From a checkpoint of a small mixture-of-experts model trained on Wikipedia: a variant of SOAP for the experts, 2616 steps.
Below are experts of layer 5 (counted from 0) of a mixture-of-experts language model. Rows are named router (the router's row for the expert) and show model dimensions 80-159. Each number is 128 + 32 x the weight over its row's rms, rounded and kept within 0 to 255. Numbers have three digits each.
After each expert's rows: a language model's description of what the expert responds to. This comes from a sample of Wikipedia text that the model never trained on.

# expert 34
router:088148123099093083137146104142121177091120174150137177087109086066149123126095160123182130119182159094146140112103144110142099158135063082100154142133142118155080153117150071089120089089141159088086089099103193131137143165071150084128167170
What it handles: Prepositions in names and taxonomy

# expert 16
router:090134125138184135102138142135114160167129117116100188110060114174134090129178147100112148136150151087100180114102107164053104135152132150166185129083076085162207114137153140137084151154107101041162143136118125116170185115220109115118094098
What it handles: Numbers and counts

# expert 24
router:105110104099175147164111134100143069128087151138132166120152095129172129144184189149156137089113135099168113174089118161121135117115121134170120119121171078182085149135134145121117158140142134117130100111158119158116109108153122085119153136
What it handles: Determiners and attributive adjectives

# expert 39
router:120114124111091132087185137154139148119186176100132144153087140109108096116135121112111092177107110132062137109178161108160099106101146113073156115115168098177153203132122130151134145102115130081095150144110211100107126096087049157137046125
What it handles: Ordinals and table cells

# expert 55
router:144201125120159114143073147123099136127180190159084163112150151149115109143119097143129120141051154163118121117141157142149119115138125163158102113067123144086156117186085124132149128104132095154111085144101121117108150163084124103141155080
What it handles: Activity nouns and suffixes

# expert 9
router:140182090154085114136105141109073147180182128091174144138136151134126111118182155165066126167151129111191149141117133092108155119093134137180188105134095054131116106132107153140122194109169117135101138074122165144192090101143072177052116105
What it handles: Place and time after in

# expert 33
router:171094060139165167138195176156108106188169103165114104111118119107088098181102097100130162081135108095096140165139203127148142153114116106133118091155116114173144127122156160181161143124118184095146100111158149168203093126097119160172140126
What it handles: Articles and measurement units

# expert 47
router:103104124116085120116153153157141132105147119142094177152125215145140100176119133168080145187164073116152051104073099139146094115111120114115185158132113153076116145083149127145124150102138116172117124165088081166065117086124162151129135140
What it handles: Topic nouns and it

# expert 28
router:128158090138150099075122166149178140165097125113105255102143113152148117170135136093092106151092152160116151082108123123134143109114101095146116198087092091136149071127146111161156164097130132158173077100152097132220091090101108103123104093
What it handles: Participles and word completions

# expert 37
router:175112112195173136135133154140130104124127111121138119096119085081106172131174156094157127168160112131095131130082109056113135107103138164142110135113104109109145138163123090170078150173170129074104145137109132107139087186100174117090140099
What it handles: Numbers and relatives

# expert 58
router:133098135191121080135153135161146121158098148140146150087172076048153149120147182134143100123179101104110123185097145103070096108169129112120145125138145167170163122124143048178142174077106082145091120139187154110087136104109130154133121155
What it handles: Word-initial noun pieces

# expert 56
router:145148192071130119169078160116088154100122152108109103080146076159112138101108085094140161169082135230141167161128080067106076167058130096091154083117163103123116106168131116118161119219126127125145142106153108115125120068121151134107156106
What it handles: Name-start syllables

# expert 36
router:127083074106088138087084118127146076133146118049170114077164136079095094100118062139105119098104148216130101141087097187155126198127104141170088136119122110128111161148111153161081091214107139171120112201088162160147072124113141071141133137
What it handles: Dates and table numbers

# expert 20
router:116200158124117131144109132141100140087117121126165101127106140153118119106128091116077151139111140212156119092109097124096044132084131115133131112131099101132168145194115179141124079253134144124154147106106158073081113116096143155054126133
What it handles: Personal name pieces

# expert 6
router:175160185043139137125141142155127131100141151130192132070150077104120093147109097164109100109182109163166140069132150153131084154140125125154114166113161077133191161125112102154209136131152171137126119194090145153093120117148128180096174134
What it handles: Table rows, sentence openers

# expert 26
router:143174096160141125120111127145117115152160169116093048130138151162119077106097120125147123161164133181142125054122072084114101166123093163155103161137124066149125116106139159146095078174117115087118159118145139132145108085141150131086074121
What it handles: Acronym capital letters

# expert 10
router:175158102104214121115099123095163037154157136142100184136192167137181103178098121203089144112081151125156098111128151106156104111088152089172096098095115211115092173126127130135097122091124138136112070168108152131096133151113146143110139085
What it handles: Common noun endings

# expert 60
router:090168180136119109050128135174111132139130134142169155140130141139150165069063110160137100176172131081130150055164169106154132162101166133096174134132158112148141119133132174146203059067109134125153137158169104100139140191059149145139142105
What it handles: Infobox labels and colons

# expert 21
router:096087104130176128135122121119013143141116178109136137171142148131140132123128083129148144117124062100125163169142065086116125078141148117127122154161173121160120121112160212118101126076110126107123154064162154178084108117114140070091137154
What it handles: Infinitive to, subject pronouns

# expert 42
router:130095102107119174131110095163108121105107124084121097158100108084100105083117094123092139127123140222163130111096067138052128125132143147098122108136131098115167075108088154155079135255150154166155107126065198160133141162139129102066111082
What it handles: Name-ending letter pieces

# expert 3
router:138164144182133110073125125120090144133140160154142113132139186096155082123123119160095111131116144210147157147133105118192187148158140152137084104117138094131102117143090075176135075181132140120112158116159096105152091152162122107171105118
What it handles: Table and list separators

# expert 4
router:164061114108124089168058058204127145183180115104125086094119117082133085080164155093168104092125156199178165164100083167126071133199082136133126128125118148115161116091089106119109065155127185161048164188134113137131126092139167132158132178
What it handles: Mid-word consonant pieces

# expert 48
router:153113105130119129093098129108124142118128111099117111120124152116104137062137087092068099119118141255139133132091086199097145162141157157147082111143144078133157131115125151147123108255103101115124114131148182127122102105150136146060105121
What it handles: Nationality and region adjectives

# expert 13
router:124156178065124103133084153152154143112122144119088086090105081097123164063107060061099139101117113239166136145138064111066117183100104116145175129144125089186159166110123156132114098248136121144132150173156154118105075103144178159081119098
What it handles: Surname syllable pieces

# expert 62
router:114086130143129130147118158155141105099074141133095138082109105175134101141143084154147148133156151093150117137075121108114134101127179126150070127131146099131188144080113100074091163103106120146162139130153076106122188122159163167060159154
What it handles: Suffix pieces and commas

# expert 40
router:137148145141115143161090141112108171050130148064173139126096181096091162119125091073171109101140088197143126187061134104107099134131151075096082116107128130122110165166090071111091099149100138082163133151098121109129174175134175128142115035
What it handles: Political office and roles

# expert 25
router:113107132119122137099101147132126139125109133118107052101103129110123179050122078080142129134122133255126124130128067122068115149115122136129140117123129079139161125122119147143100097255116106145112146144121154121123098081131131110057110090
What it handles: First names and names

# expert 35
router:121116116151080186133193128147102148120124129088143097098155118089063111161131119116145108111154083196168181089098176129156082130170187129161089168119156087148165017113104054110147110158154180103162112099121159118124103139147117132079162076
What it handles: Line breaks and word-initial prefixes

# expert 46
router:153104158130122148163120108101064178108157122094060088161129193155177160103194159157120075115150143128129146146143119107132146112117169116147104139142132197119075151109183120098140105068132157106158134154063075130181100056048189105069118158
What it handles: Verbs and function words

# expert 29
router:162081173171096169116133168129140103095098159080154132110128091110108194111128164111146124133098150177145107091155120134180099090160059118147089120193112094104145094152062125149118101141177163172094132126102179087149135191116092118123160099
What it handles: Infobox field values

# expert 54
router:159192155137137111121108167154136148073175123118081140149124147115136150120120150120062144124148126139144202122084162113151110201092074145106169169093082094127161032141151198072108093150135135111113135140132125086099155117133148105148136115
What it handles: Quantifiers and list numbers

# expert 12
router:160133135166097147207118088155102104170102110137151194133124073098107141101147150129155121135093136095118125141129124114107143099151103100153112109136130163181136113083172081176192139018109157129116107109127105122107108179094137105158132145
What it handles: Predicates and taxonomy text

# expert 53
router:122140082179132179135192125126095161124172160137178107120073133103116098221088179167119109082171153030144149170098155086143125164143137149137107106101121200087107152097167098106173075127095101142122194130106072138069108182168101129145169116
What it handles: Person role nouns

# expert 2
router:124099156110135153161182117117159116165159175113123117086120094112129115116099148125125133144129116147155118118141154182106155150116148048094065088139142166116120131161139159125112160200157131167120116119108139146158157144133132167135155093
What it handles: Sentence-ending periods

# expert 43
router:099130177176112093087051099157093082094107123121123186107111101140147134106179144129103099161118138105110100127130123137208108125084137123148135148174112150095104174128164076117155114109124112111187103089171165129183076104103127123135122120
What it handles: Infobox field labels

# expert 51
router:113092112130130161137160131134148135100123134174094064153127112111154162126133117080209168135110141168068118134121128115101173099041147159072197079152096145143121090092164116087121101163131098176080154145102120111133126109141095100097120162
What it handles: Initial letters of names

# expert 17
router:126130123076105101146128116097134142146130100080139085123146109091105138101121164127090092117080098117130175157135093171128139155123126118187152135099132140197180147088153089167057087138145106121148141127120137100103087173155079110123120101
What it handles: Table cell separators

# expert 63
router:125091073137109148112132139137109160100113136132116112096160166173117110132111193119150066095105194133101120105079114093159129180149141153121191181088109047189138121117102169168100180166096132176164073099149126120128202148132091084085132107
What it handles: Section heading markup

# expert 11
router:150134174156216130113135147073119114191119077145067123083177122166118158074130158141177112154124080130130085138143084137110108161158088100140100105093097119117140140093123146072158128164109039149126149175127128104122144086158115121099129137
What it handles: Table and list line starts

# expert 52
router:057151104125140136108091157123146101164086098147134159084120122130123176094105164159172150099079109143146132193148104202060081143140120123161128117115061060135113074119108100113094176059105135215129166149104102161129113095129087148121126151
What it handles: Table cell separators

# expert 0
router:121090125129162136125106138134090158115142170139202069142089155153150118186157090155154099072115144080172122115082109086095083107125130114091137106088113167131130129142122180141149143127111140122181135148130112118115167104125153136143132162
What it handles: Clause-break punctuation

# expert 38
router:117125110137153128130172131144122178102178136129078173194091107161123128138082143100172128123133119046100118163191146140148105108105122105138163171137116163071070137089154135161217127044145142116126149104157089150143123179095149155122162103
What it handles: Biography birth details

# expert 14
router:162125081095118082159143145188100096111066160151125099073153112138084168074106163146150096110145175161107155057102090153151100074155143170106093089124092126143187155106124173139177103173066096108152124104151160145115144158140106158083119177
What it handles: Line breaks and markup

# expert 57
router:120151119137112132120119156114167108115154078151125110082136126069120100137163154131084126172118139240131151057174136095099142148146169120167046100135075095174082138145094164127145059194085098166198123132162145128123088111111128146170080097
What it handles: Table codes and labels

# expert 8
router:123117120196186091113142170113191115071110113113076058082121132145138102052154119060177145094146124194133118168091133116081154119084092143089148151138140115134179068125103168133136149130118127121141059112112116147118107161131136121135135155
What it handles: Copulas and name starts

# expert 44
router:151169166104142132092092150187139145088135090096097071112104110116139151159146119135087128093065128118160068149134181178142180091098143144176124116141184134152082092156108119175097097157154170131150145118138156142197076162164163170097103132
What it handles: List connectors, table pipes

# expert 27
router:107195103109099109136092164121150091162159131223172157178111106121085077168126169122105082125130113032141112127132162147173114155154112157110071159085188124136138130148151090135124133080121136135131109134126094084162187130077137124174121163
What it handles: Sentence-opening connectives

# expert 7
router:139081127163115157160181107112152155171124115088147091129161143100127058154117110144117141128102122058103099128098143114193096088139107184179181123132152199092094108184140145110202131114141166149139126164137132130127102169171118143116072161
What it handles: Articles and dashes

# expert 30
router:112120120141076092143133122161103111129129145099101105109119166138122130159094113079157185082116111178111139194165165151083134094113181154181148112104156101105139161157094132149115088160128055166090096227090142102085116185107115086143156105
What it handles: Headings and word stems

# expert 15
router:075122149181130125175116175144110177104144073118087160096154114141113153142181199178169085200152053089140172163131114146122114169078135136096081113151162124134139131168081141109120137104118136059102138119140170087125128136183123187149116084
What it handles: Proper-name onsets, St

# expert 49
router:157116228147111129146095111094151094109155088090113129172130136104166125094184142092138070168158119091121092172115106088083136145197128144170114122155149129073128050140059055112141121095130148173079139142118121113108148165215129126140149184
What it handles: Hyphens and list labels

# expert 22
router:152160126148137080109102144133135121149154101111082095121123163114125134102128126118064175088107087210156134141171089148064166180086106131116120060100133105176204084090154157167163076220099110104144121147155145159092069115144167101123132105
What it handles: Determiners and table separators

# expert 61
router:165103135104165119120142167083128120109105147157110113108082105149120047091115150127216128163109157113096117244147148102097135088133157134100185084068127141113086116158086131140147192081096157140093112105111064107080128198139165141133125131
What it handles: Copula and auxiliary verbs

# expert 31
router:139110158172163145083149133081098090156133122115100134096131176128139147088151106097094119095107126158122115093106081201126183147162175165118099155160099064146143180140128080174144123220121089114140116146140100156099068116160110067126135150
What it handles: Prepositions and modifiers

# expert 59
router:141159139182101164101141134129125215135154191122107133134093183163131135119158190069163095154083084188135104064174129188136130137119179077130144064135141115133113112080113138054146077151151034143105107137094124169139134146137139123119131147
What it handles: Sentence ends and des- prefixes

# expert 50
router:095076120107065171094148163069098186110153082146132121143177146095148094118123124083109144132135137046105118132162165186156117108173111143112136124078162174086128153133114112080158114069126155078104110068107141114196207099127097174157109170
What it handles: Words in titles

# expert 19
router:186101116155082155079132131130112141152116173110145112060133178111096187090129119106111115120094174211120108089165073133130087133096107151136137116156102067152192128130164112135090133223144105136117124166107107136137050144134111084043119142
What it handles: Phrase-ending function words

# expert 5
router:185175165110130115189157125129122096105071118111091137124112124101056121108091062107159177076137098153164110105138104068125144169086157117106088134147080103144126172105122137126095075218067157167127134106144176208179169160095130163123149128
What it handles: Mid-word pieces, function words

# expert 32
router:175203145109117161123124091121119155153087123141069108135117148098136185140154125132111097170209151155119106149146089095118131129080150112157111128105111143143139051175226113127107081117150152107151079158104145149144105118134073136076124160
What it handles: Clause verbs and connectors

# expert 23
router:125066096104133094104104158200133093127141105122112137110169063164133148156118136148153156166135100128126111123177119137146151102108115087089109127173134135076148076077118094146105139151145150158127191118127068112085102147134142126154164175
What it handles: Determiners and pronoun objects

# expert 1
router:147145164103096163169131190165111160107135147111112086109099137091104162106086083060128126132112093233156157136082090161117071123110126136119135126100166126091129156123079118132109086233161101121139129165138146119108135115141102139064100211
What it handles: Capitalized word-start fragments

# expert 18
router:127160087141107130122182130068153100116102142080154139164098118126128088124052195132137117100116114050110122098100189073201157107128147062160145212167098165105098110141134148070165162049144113150142132139163112122161188128130065155158149070
What it handles: Past participles after be

# expert 41
router:117092140076161139085037183160126124102105112100135144121110164131105157190088141106120116081120118142155117208118138189082058158084120119126100141120080080120075144098097143159143182126074146167118133146095159124192097056131111147101130109
What it handles: Numeric table cells

# expert 45
router:134140122183172144117168161169095141130089126112124187107091063164116097187127106181127131146129088098133166110118171088169166155182099147140156151121115148097114151077131178106133102130101174145093209103115130179130099125165104098094087106
What it handles: Word-initial fragments, pronouns